Weights of a small mixture-of-experts language model, trained from scratch on English Wikipedia: 30.4M parameters.
Below are experts of layer 3 (counted from 0) of a mixture-of-experts language model. Rows are named gate (a neuron's input weights, with its number), up (a neuron's input weights, with its number) and show model dimensions 0-191. Each number is 128 + 32 x the weight over its row's rms, rounded and kept within 0 to 255. Numbers have three digits each.
Before each expert's rows: a language model's description of what the expert responds to; "gets" lists some tokens that make up at least twice as much of what it gets as of all text. This comes from a sample of Wikipedia text that the model never trained on. Tokens count by the router's weight.

# expert 18
It responds to: Word-initial fragments. First pieces of words or names after a space, such as Je-fferson, re-duc-e, p-itch-er, Lo, Ja, and the article a.
gets: " a", " S", "–", " W", " dis", "duc"
gate0:160131176124117136178091064090204098111134153121134114143137145107112167152107068070181137116196151093080132085127180159169133100150068155180109152140141103135108104184121153127139098144133138145126147111109120145149130119151192122115142167090195148113170200075120182195166174141110119117086140119106146087128179166123139179109158085091158121049148172161112084206122142075113128101168142139162161149157105129131137097090118111124156090151103143126174112164084136170111136124186102138116162132104128173110134097113134120076132140118177139142138168066185154144105092158078161079
up0:122136120085079146064162136143046122116195094130120154132116155159163080119160180176080158144135122133134119161175118138131083165087164131092113092106071162137123148084119145126124142127139096125074145136120128184089116125098089153102070127158057051186099055170121098151134102121177095130101109077112131170137142117149138088164128152158149096089098133127078108129111077141119122125176125165085091154079099150056141118089158119140084148061126098144110150129192124148167146131066099102175151090181083135138096173140093120154126087141103107140173101177096142146176172138177141117
gate1:128156140123103088200085124118135142080088157126105145155137126141150123127130157069148125117146167105156105148133139083166164089153130158129086132094130093158109124158085086134154139159160150123150103098086116123188191041147180122083111142150151195128128156071091166151149136136128126132121115162126137154101176083148150131170110101073182150075134180164120098144153156103178158190163042125133107109156106176128103137158130175163134080159128216098197098129139142129155136141152152138127150131098137172134155157168131098059127085107153115168118139072170137152110042170073177141
up1:102210148139158185190150135140065145095096099168120204115062155177117093140108156148095174168162145203156048123135128079129133123108164132058119135122089136097186123125111148159105126147168125128126133178130136144114134115136102157096138146172103100178109087131077157095097081105129117098177079136168123128162108133167156129136109169079109060138143127104152080091172142145141125147140102136123147147077167136072158152110107107190106133122154131133066162080119161071125091154164176135179092165141129171100139178141089098138062151165139086092150131107149179115179112113141114150

# expert 13
It responds to: Word-final letters. Final letters and endings of words, such as plural s, e, n, k, before a comma or space, plus was, is, became.
gets: "s", "e", ",", "n", "o", "y"
gate0:138120119138104104128084111102193144108141166092134070183170101094166169152127117095188058117158141064116154154081134131193109084094112175173103201117141072167077139192114092135126158147152127120126115105145125129182114101123154131105120143098169192078135133078123162169159156165085106127109139151100115094091165102096162121174140080112176192094131148177148104178146145069165161123153143122138118112128122174170123164133146152098182070149096146105141142166117126161147150141138147155100170160128159154130132155125126164092163118060082124165062145092110095123109057190089124115
up0:173112126170102068171140175128113126070101177156112102162118139157134110162169193086144117074090115166128149106098146136173169138130147182135116139123100075075164094155164122170081144139101064131139139148129150104124169135096060122145183148063109128146159076107156093080123130147182147072145169092158180165094118104125111165134140159205143137173138135113151124141121120176122051119099105179160169163193103119136123151129090094167177091123152106108114163182146115174167124132151193085154075090176156158128073116167113072153116114120121116120090135124134151129187152106149091134
gate1:126118098122073131151099091116194098117146130097112097159144072064138166120046112114144093108108115053119124171094140176153163063091107137155101153078123110122118138144123138120130126179136124071120095102126080079167142119145175166120104147140232212086162154107161149174169131136107110123107166141096073138139161122125149133149106084105146179117143176183159096151120150074160176160154137131114115109134115161126123145154148163115143074128105190098192132156142169187119157203166093148126148149124137129122130137163142166086140101110127168107082172062150085142067090141132149127
up1:169126169071159129081132139115101168130090177123122157166141163145123086138182080112145122118138168158134171115206104102122133158140126164110081139112167106165072142160101052169167182089163150164147174114101171135182127112097123092140074099149083125139150142094101144134136121151142132107099115107086144113070133113120121102102157119171109093143182070149177085124123156172075098160153125151209130141188152159161093132117185162074189150178142143183103112134110121117140170136076156123067122111100163138082137113139118115108141046153112093159074145204136164172147115156104122138

# expert 17
It responds to: Word-ending fragments. Endings and later pieces of words and names after a capital start, such as Rece-ive-d, Re-form-ed, Ser-ies, Bac-ill-us.
gets: "'", "ive", " p", "ill", "c", "iv"
gate0:118109112108073143129104131128114114096129106124143114176091107119154166150106083135158131103137180115090152127138109159129163094135107098115101108113196161209118121147134148132101147145124126104141088091132072056129140103187139150116075161103171213122102171059097131144193154112109059073130167122067189080113147141092147120167098077156173174101146107170183146157114170125136127109149146113143076076146116147102110111151167127099157094094115145035202121134138160146128202144131147162107125109118095144089149149133141178102116118135146173159075108113137125173154053136144193134
up0:119088119186153096191107078117171123120131174112136088117168137117144174121131090112122077138141142117128199172135153150144165123131066141174094112131142092084124103144074138125134146102120114084179124136135128103178137132122146123127167127099175186089197147127148118140114159186123183228131164177128089139091179139112125107120168137102148150118128151152151085114063134107141141175111032167098114096140123132130143155128088191150128115109077185094160091141091117188137066141129073138146172158098137108125126099102122152059126109102086109140073090054169117154086076150145157134
gate1:133132123114115120177101106106170115103111130123110070136102072107134173125143106112152102129129173108081172141116122124208148094104104159157118141087158101133140160122135117040140176153152145124110115075095129142162140114145103160125109153075112187069149135070097188136167109167113095111113199147120109050136185103105136161179133131119174147117161096201137100186117213145158165156135112147137078098138180147124133145183157168071179096099072151110146114138153151180145132109155120141117149176101146109146079153114129131110220078150136119161100123068134078151126078138108171107
up1:094092085148075099113062090131130194162132162104096101121205150168177118110143108126086149162204103101106216122138097140107122124094092080140096115123128107183114087211081110169165146141053063080125179061132094079179133125158180104102123173160142137142128131160185140145100174142131129115114188128085160125103145128095108074157143098182124156093113196134192096114124122104138135149110094097122154116179100096156113100120119159164137127111103177154172104123123089139190124124131073123121095167130121119108129107157089132122143082129146138109141096170163121107080113137143099111

# expert 0
It responds to: Short word-final fragments. Short continuation pieces inside names and words, mostly plural or past endings s, ed, es, plus digits, e.g. P-ed-ro, Don'-t, Th-an-ksgiving.
gets: "s", "ed", "es", "t", "a", "at"
gate0:144137087064094139136067150095143098135119117062104112150154116090116145101097076061126092096139129040113141172119189108188135081095126155162069129072133107196082095192090125122192147162181148081130103082123105137179130129143150114113072093112169183098113168065122112124178153185130128127129159171097119156129138135130161144180091083143155161127120148154151119126126127123156143188146124112138101105168146123153111166165196162105137093093082153124118107161132154197165155135131112144093130155111091154146148131114126139116119091075120127181058158093158127117088097160061146127
up0:153062147072124110087113078170136151166110090029121103134130150164121153108167160166158093137086118175111054070111106109087141182153117119159096066121160115154138111132150110146122151147128167118146150130069119088066087125052112106129145159184161094142085047156100152098157126098120122156081153136148145105096124109104117091108160142132143146129127114141109158138140076116122133145114149155158090196142101129135152125127190123096163108122096115105125124089101147141153108090086078096146232137148104148204150088049119116112126083131101136202116149167147113127073102132121146083
gate1:129112134119078114120124080126162111118126132124094104153150121081153163118095087120173052126145176074116156132102176129159157113134115170159096115067159089178110154170110146113137178147135149119158117083109077102186156118165182148116080135095177187093151160064182126174160147130108110127117134148112144131112165119094165143145150114126193149081139142161140105142112163104185210167186088109142126094152170105183111156165158141106140048090083176108166095146085162140149146151106062169084165130082112143115125141138133129080127113115130122158066146076116088175083089181098164120
up1:163160085136131206098188098160089127096093140129166156132148111120116092094108110072147105114150141136120123165166122095099185197149131057113184114064111133088132129120087144126136097143139150100165134101154093126174034117090111129128128127100113123115125155160123155101133097103137109121128132071172212132098056174115105057041136180098043071143150106094152159083149096125085150083168136150097114064136131107105156119103139116146124112110182188144153153084121100128078136112096134098103082156118162170100144146091145162130108154118175154110116163130099105125126159133133087168

# expert 25
It responds to: Suffix and word middles. Word-internal pieces and endings such as ence, us, ally, ate, y, as in refer-ence and ca-us-e, plus the words of and in.
gets: "y", " of", " in", "al", "ence", "er"
gate0:141117101141106143109053157112174117145075153078128093153142082052146162128118107103150062109128136048126174189078149159134138093158090132166130133116175128187103135139092142109098115160150125109181134104136105132195180125147161146150133145110136191088137123121157176149173159146160097102135102148065107140140138137107121107181109050117189174113141158178131121175121140089164120128181119135118108099139081184126096174146157127094126085119065197152201149146137162184126151134134130141174161135107117119130173126149157177096140128115107103147090106087105083164092069180107173147
up0:146162078160125157118141135140118178075122128091150137091157188149118070125113170149122115108146096086123183137158121107086118160089059157125092119136134139199122111130105097116158163133203096109067102119109117187136098127165136101087069105108157128158139111173129093154125143173174131173164128121165146109108098130147185175109184083123056110138201124089146142104134065144128140148074157168142046071180128097148093142135141116181146100132073127109125074126103080128085100120119137179117159145142122130170145122046149082117091101099134092084157094119098090134171146139086165164
gate1:098126139094108141171071107087127068121074153065122078137114147107107150093095138105086116131151152103065164128136129084133158074163151149128074130116163099160065119102073135086123167129178097169142182078134140133145172126176127122086093154095159185097129108121092116146149111135082152128096131119151137096142120105047102175112117132102206156118107149138121119124144113145167119148132145123157113068160129167104069107200174186168140103123125108143115159101136119160165161190162102169128130130079097110091116121139103161113169117093131096179079137127157077156016090185121093114
up1:101181137118118116130099119144194120175118132093089074092088114137135128130144083118128069147131102133107093129188117116104158186153143124150123176123070107209116126121108166137150148100148125154149185186114133159086138064099076136108106141145127135051103146131131122098108118091120132161076098158143159158118085161153155191133093147116105111102112169074147046090125157125110158195135081083131137118159172133090127104114178120119109123087147146189058134056120095143189080141156130154158099167120116167069160113147161079130145161077149118098201162114138140092091083169128143097

# expert 9
It responds to: Mid-word name pieces. Middle pieces of personal and place names, such as Radhakr-ish-nan, S-y-lvester, Ca-mb-ridge, plus colons after infobox labels like Born.
gets: "y", "ist", "and", ":", "age", "ish"
gate0:129152091149115135126102144121148091132105121110116077188117055099096132144055107115151110077200177102058170168106150121149165099157119153148124123122191067193096112116120142127110162128131129129144119108074130090199135152077132165094112154111139171070089157084172108166158193180127077172117148159073135148102136107114125121141138082133179155115142179180110100139126220123167164112163097138095127144126132129155070153123169143112132095097104185082152078091112121149184090144111131159104169112113117114118103134086116197106111118137163109126093119079139106134067097164115182127
up0:106107126128103182051079104119137155143110102122145179153124183184191136179157129097152141142095076148116107106122109147150125154145086119077177124084123080128116114170105057140127143095108144135147136129155109169094134129159162136139112091105188171165101139067133107125108143145065195108128149138154162134137109106100126183166108150169095106079145105112187115116164105102107185086104146155141143136141074147087080064099171113069091136192165147124149111131097132144104112056157167153161067146097139127105142112184072185135147150211156135122170197146172116119141096107134121150
gate1:163113193090121105180105120132191092131147122134157112127101098118138134164123134133111117104177154106087149139082112100153149112084125096136117166153114106166083139194088103106187204189125121133133150121109131146138153123108132149117102114148186218109099204090136123125171130140143147190072120190111119105128121079154144099155097085144153152138125213171175131134078163115163132125143122117133142145144124160121105161131172169133165083143105183091144085165102145166164119140058110187177167157161105131161098162103148127124143089112090168090122136102151034145085113177060151160
up1:121116103118128067123151105143150214128115109103140092069189153125135169101045137116138108107143138085149157096144111147090098127121098152133171131136166165080158116070093085189098096058083170094102133187129144048064116161140117114089123080207118109179152127152106121050120133162092101148180139101174146111131119122126125123159141131115114133093133146145102122065133089138052155104081160142130169150131102097135065100075100105089113144130157100158131123091140095110088182129120095107100166112110132143102095189186107140083089152139084085169151119167109143097153141146155144120

# expert 3
It responds to: Paragraph-opening words. Tokens right after a line break or heading starting a paragraph, such as In, On, By, Before, often in sports career articles.
gets: "\n", "In", "-", "|", " an", " he"
gate2:118058183105121092120143136111144156132175133127107170131136161123116151106153142142113156112168094150121140180113105172193074166174122073126135110076091192103148153122156101123161134130112157080162112060145143164101084135115129138163164056099164136101060120098102145138136207170113118195156135154206122115151129098149141132112160130096162127080120157121101125139168141147139238091088122122134098119160116151143145125091169150048088102106153157099143091183098144146149128129070138084101130131096102118126093121118100058090132156149071158135104102123029124124148118155117166151
up2:130143127070147171085150135113122172161152128167173129152194100143153132162108104134077129154133140098124088122192141119146123146084104155130124133115104169138094166112194131153129187154122119137083142177150153148119179099199112095155150154135078147160192101121143127106148190135093140075085128066094154134089104093157133140103129148135127098180105150201122102144155166083118083118130137174141120139153145105099123130109050128145156138081132162163145165163151136062102125050176091106095143082103118125109148170113118099141178113153097114063185111164125128149035053103067125156
gate3:156140127137055065171116081150200147120149116144119113170205099145105122116068112092171103093178126104180132113097170176145126144129139141197145161116121092139123078143132154066127133124207087167129090115071081166156170119145133133059096117129148149129148184106105127151104188142096136069128151160125133129083132139074127148138077086111120164086115175154144112091103143092143119142085171069106113130220105169172074092112087155118129149121082129106147113134094118115138103140092093137092162180116150170137091075119165167117166072135166148178123126142154130128097110141155171138
up3:146081152124057105170129138194172151072147130151130200126126149116088122140140193195191172118121131082145143137096158143103101133135147134177117177154129135177083159107117174109080091116172123134141128095112123127160154131127086139154136133143140112159142210143100114077121188111120106090139121155195064145151151175079126163138072101159106171167055144131146085131154113079093099123152151130093193116137222134133106126129098163133135145112125137102127098179105145141115055097154122114097196140162173173085115102136114117146144086166103154131155181082119151074173153152147136145

# expert 5
It responds to: Spaces, pipes, re-. Bare spaces, table pipes, line breaks and small numbers in tables and match results, plus the word-start piece re in reforms, refugees.
gets: " ", " |", "\n", " re", " a", " 6"
gate1:139096083134097106166133098104166170162141162109113103178152152098190183146093140122162071120122100079072147146052188172174120109130118158189052189109154138128101146142125101123164146216137102134129137095106103171149103153125160131092126138112164154137169149126136140151132107134129117116157133123093127136109146164084140115130149084116159164086141150179153138157124137121178159182156132134187100026090110151139093097135131133085165084092103141079198125167138167146127129138114135110076181132082117142158119183072127104088142121079121161180052144075102086144131082161111109122
up1:128088135128180120141154124114069148194133145107142142091130161170159118138095182125121134144139071160121147087066124121147097146119169150158090126175067121130138092072171072124160148169133114156131156143122187212154104132136150101134190143120105090153102099142130114094086105116158124167155067056100129168179131191144153095106177141116128087094144124142124166155096067119128058172139160161170144078069082086143146072062149067157131139079154105142138209083137129092158122112113164069107147110120153113171102142084098117135101183110151128126137133154088147134171130143136155153
gate2:136120090099050081165087110136187123150143133123133114179185101094162171137093080103166108127141115071134162153108165158158101100132101113181105191129168096169097135171076098108135174150141135120127112105121099090170136121128162159069126146126183167101138191080125165166162164155098113113106150144083121086080174126101154132153133066106177159107133170183139109154108143109163170159150102138155118097154134149164088128162144168119143079122079187122182096161121172158144112145146100177126166144086075123135129159113132170084135097097131160159091170049109053145080085160106136116
up2:155100137100180111102120132109150121116115177143110083106134130155090137104117147119182068139116185121103176118099122091180138103135131134124105075043100130085115104111131166132116193185101059066143167141126131134159189109136119162151135139102095134134155133091128101153109157201102170119115143159138081211139132052094137075188163123162150181143130141115097135099109166108174123192120159122115168058129177148127132093096123195172174074173145128097120151122100143126154179169137142104114100168136181120083069160156137139164121142121075116165100100128123137090090122135194165124

# expert 29
It responds to: Tables and name fragments. Table pipes, numbers, periods and semicolons in lists, plus word pieces like al in Palestinian, Paralympic, court-martialed.
gets: " |", "al", ".", "ing", "s", "S"
gate0:161117143137100111154092083130170085143161137137114123152167138090162162134106083099164104133157140085123163168138184168176096079130167119206089144116129105140106148146066154093123164170144127103197101093137096094161117132120156156132161104095178192103097144107147165148127114190113128141138139181066110117095139110128163137178136086106160164106134125166155146185157143109138152144150141083139146057148161154097141149150128154098179060160101168125146127166125149111136125154122110147096114135121117149083082108091180134048113096041137108108094180038147084139073084185097101107
up0:040115150153142175121147115070165099159109150108111151094182157154111112146208095122124145098161099142111111175137163136160064191110166098166163092156160106158108152164080106130127104082121131125169123156128141133111170128094096142097100112124105084105183052145111145088121113081124061149133079133132058159103148123168193135084183148131122111142168073177125120109125162176122107138073099149102117159097146118154116136122101115091109122155073158128102134074104110094076118163182095138106127168148138090123110100059127099138168183093145143078123147077177108125170105134173144199
gate1:127136120122115129151131112150129100127143141189128126158157115116148208136092076141152059107099122076053092137156121128174147085095098127109094155106158124144124102130121128139108176166128141131184118071099098103174119144139149139082125153158191183089176100092147146181123205111097030113132150149106163120105152147064164097115165080096186128123140155159149146168098163112151171134158106147151098121154123142171106126131156130102154048092057154116142109165115139160113180147148156141089130113068118118099114118133146148147097143101100107171070132049121084138025120148106171138
up1:119168131148200115101177102118167098132203114141104089131109133143073172130126084092121128178102121094120102142157112114131153174146129082098112192146128137104133142158104055141083098164111129140191122161161123129184055114134071157111128143147104125131094063173126159171124160114094120043219120126153165166105165168089168091140140124124164101138129107128093106066132155155127091155061097142102143107122182140119132155126145080128130116127148091128151175129150170232099141185159162098119113163105135123109144096132132111186092131096141116102156110081151132116077185120141194138

# expert 6
It responds to: Name and title endings. Final pieces of surnames, titles and place names, such as Re-ctor, Represent-ative-s, Bar-ker, Elm-wood, plus hyphens and commas in lists.
gets: "-", ",", "ce", "ton", "ctor", "ter"
gate0:124114141143105089123080105127134138087104147097115110145151090067143200140114087094065020120105129086082162163090159136202109122114118171138121140091163108125126161130099116151114142111130155078185102075125155088136135104127156117132147155100196168125137133097130137104138171123118122096134178166121109137100135182086139094101073079109153155132122195104120085178153171078129196179118133133134139104136116198123104116162166187118163110125118131122134066145091146166172177152149069095079142125092140135124085121105143138083179105082109129173126150070161113211120067147120119144
up0:106129085138141145133095101059162155148129127112163105131112116089150138099171123078153103138114130126119139128136149130143166121149105194129099178070179127167157092144126146107171116172099111076110153141110095169182146045178137126136117147049096136163124131084131085234138145141123151178114127124081112133153158147107151161145158130139129138133151118157128133123114123106107172141124100147083143139138129102062102146181162173118083112102092141146193123145137081154145095159122219112100168074120101083182108093127125133108109073045095135108106188101082063124151128177078188075
gate1:072129171095082119126111168077191132147119130195134122238151102105171142105112074105189129114097136075089114131102149151142140075119149124170115116107127110185083147144157122074131127120219100176142132146129122137137077069124165177062172107152136112110202118122193123131122172172183097086125134112072114082094101125139089169111103101138155128111170161168181064115140135150130171118152168149153152121182133166147125116151103148155149118182120158126107102187152172119152124129136088131152170096118115130130156152093128134101129126081129128122121162121096109159126060200115117082
up1:113150190080087136154158193139105132134121082155145134138114137108182187183139093053141135083129133114118133163046077147118137146103073116138075103059156069048104114127114120137160149169172132138145061175071132078154097111137112124119115098155104145141121055084198171112095146163106071149116116117113100097086155106106128207155106044155129147109136121192149122148176130110145147124114121095109148194145128092162105120084132099121147132131101074162081124136109208076109112138140136141107157150158104141120123120122097132124137134091180149103149124093102114095086136157127100092

# expert 7
It responds to: Common words, name starts. Frequent function words like the, and, that, him, and single capital letters starting names, such as P, F, K.
gets: " the", " and", " S", " f", " pro", " F"
gate0:097073146148116151133073142178152105140119159161124113201109102057134168119121087018180087131133120111112194164139176118159127074115124155161091118106164100188111146140099134114128147152139152102118131080145066126171156156145147158116113128088189176103136114084155152174165165192080103122035123129076115107121146091112122119139097067103135169122159185136159119102125140088160163160115096154147119121131089165110153118147069171149157095081099187095152085118179155140159135123138079140107145094128117133139128154117190149126175113103159151187105097114159096129118143153062122112
up0:142176065133082054140067075089153129129111150067133083152192086165148168143118136131106119158185150072133182133094143161142143134140093117160102147119119100130107124162066093146133159113139110127160133128124139097146180091147182124117127140132178164117133169108113133138147103148143135122151177152101126129087189115097161102143147115126178121088130107183099088182109175162140141145168149118137137137196165146126107135153178155082125106105049126084195137165103109193141121185139075089122174107098143139127114118085111157048108082124072111129074140077166090156082065156139158150
gate1:133096148131120120164117123099183113149129149106120094159135105047133155120088099107115104055127149001093160110140139108138132081116118169157139104132156115116105136203120112093148198138088130109112141092139112078179138148168139165151107144120120156123162129104163162133176130194092133131099156156094111104108165124084119142140111062093151111150151161161080099145077120149135149168111168121135124115124154177130092076106155213125166181128077160158161066129084130136132175154139069135082176174094099146093110166203140136081209118113142136114145131109119090134061129148147144125
up1:108127135085049117090100061128139123102126143174107091166138143145158123106114134106145095167203127116085193188107202140163137138190097105158061188056084116178127182106104093136156138107136153137136126097094125143178139115117144124095141122125165180098107165097115163182144184128140115117131122157120111106120134133120131147154127083155128161085118152169151077178122151103186129104208085128151112098172082115134086149195127131105102106098143133066154163122119156133144100142114134118130079081161155162121151139055120129101124086099113135187071133075155109138130053156072127149

# expert 8
It responds to: Inner letter fragments. Short letter pieces (e, a, at, um, ing) inside names and words after a capital initial, as in D-ate, G-um-boot, Sco-t-land.
gets: "e", "a", "ing", "o", "n", "at"
gate0:140069115131091130125077145113126125171165096096125148151120193143122183146057119121103094128169159094113161153079162113145149110097087099156111145082156056161115136109056109111167103108090137115131123071145066079165118106146152132134136139135144158092115158046105155168146127089089145164072136143108104096073132117172085136133122104101177127079141176164133097149157145104158112190204158129115100087192102108126166121106088126111153110082098143101152119139114115149143156091121123125103163103063077168131150185118119165136162157108141148128085154051094063131116074159057145162
up0:145146109154132139111090192096068134140096103168127173136131127116090121186119122150124179149159123164148092132073167170106101139087130088158144053124072148119142098105081145110199130068085149169138118140136115132101091192088120094142110162102103117058076106151116170163065113078114115081074098104139097085139132146160112103141166168140168130145125111092108135072147132115157113060139153104101129140157127072129155120098157135151127202062167135154150162141136126105092121081086139163160127110114048137085165142092105118147048115147118160123172115168103106154158147042107145136
gate1:110113132097067131132162118113152165123122133118130077161124130148160128112078104109228099081135108070108192121137140116124143106132149131167134205100181108147112160175088100141149151110149123096148139093122113137160131117148159166136098167124152177149183183089175142161186181156090081107100157124094082108114119099104179097112079068131224169082149165141175089162109131093128161153112117099137107108132109135151145134084130116097146016183107159111175133108139133156149159185119110106089117119096102078105142142126115170091141122071127172137098150093095077152102101177144168117
up1:134195153094118182173099144095150143067106102193148187062158121113161194119106167122089153136155161093147141144082150084166154103128071121103085065121119088120088116119106165123105171093091077180095147162114108118110116067111122108103080118117127116174155111119133066141141156120194095078058087124102057140119164122131109125122077170134145179128129110120174078103122072123120124155119147087146148181111132162136126199152114144120147140085122113193113144165099187174085137138094148074135153124117135165148074146168116122147152146131095089106127110167184128114117095116082183141

# expert 23
It responds to: Function words. Common function words and pronouns such as the, of, it, which, while, some, plus dashes before quote attributions.
gets: " the", " it", "'", " of", " for", " de"
gate0:130128155100046117187105151146152147095091185140104113155167125135116172108118097095148101156173175113144160156094137096181162056145111148116132153076128066159116157182083161117124143125174119093136122097093074110181188110149153163110119181108133167127166161144129129157158142118085089135097140141092146077094132114091116125147099089133099194087134139168120105173065166097130157147200118103156071098126117164143092105194105209105182111108087147100176097148167159197141106158120112139133152158108109138178146148156143142097167090116125155133104138093176109116060082165117161130
up0:115133151127163189117138137110066169089076142174090160106115153131082061117181139148127169132102168190135104094150117131089106152173114084086146102177091104084177125118124157151117163103139078149130152148089128159070160137095130094150061142176060073125129078133148093080120077114180074145082072103141135165200145126079137155081112162146129099127110124096103154151135104162071087093137117083148117163113143140144159130096085133112104200108142086169088168111173140082119098141143130103149129123147116085138142078144088140146080174150114091097134112182148191118112170114172109101
gate1:175077162195129117208069136186153191122151171133127136191123140147104119169159133108149087142104085082126168120114183198134136106143186106191131164109103183170163106116138156182150112150108145128139082101070163098129138084126162125148167173084178120125118115110162085089130093172120121163140112113153089186140154164084136118121128157129131158109135136148128097191123150100136137141148195093068116107047184093119089130140105102150112108115137167091117149110143180108145122132173152129141144112122147146159175105094121154102126120157068140146121158157059093149176119071103133201
up1:188084133194141118193111143172122162113130174120139138177125183151065136138154117133156079148097105074163126062120185200132125099133165092147149151140121193136124135094138135115146133199124116168094089100047147097127108084129141146162142110104154119136140122137174111116146076163105123169168099099145140174157148219113148161099103135133122132086129119140120124169129137116133138122126194103096096106072188074111077167145135096177096156098117145108103185118140169128130131145179172128119164118157094104154182095108147165127115084160080137139102138143061113111181125069108125211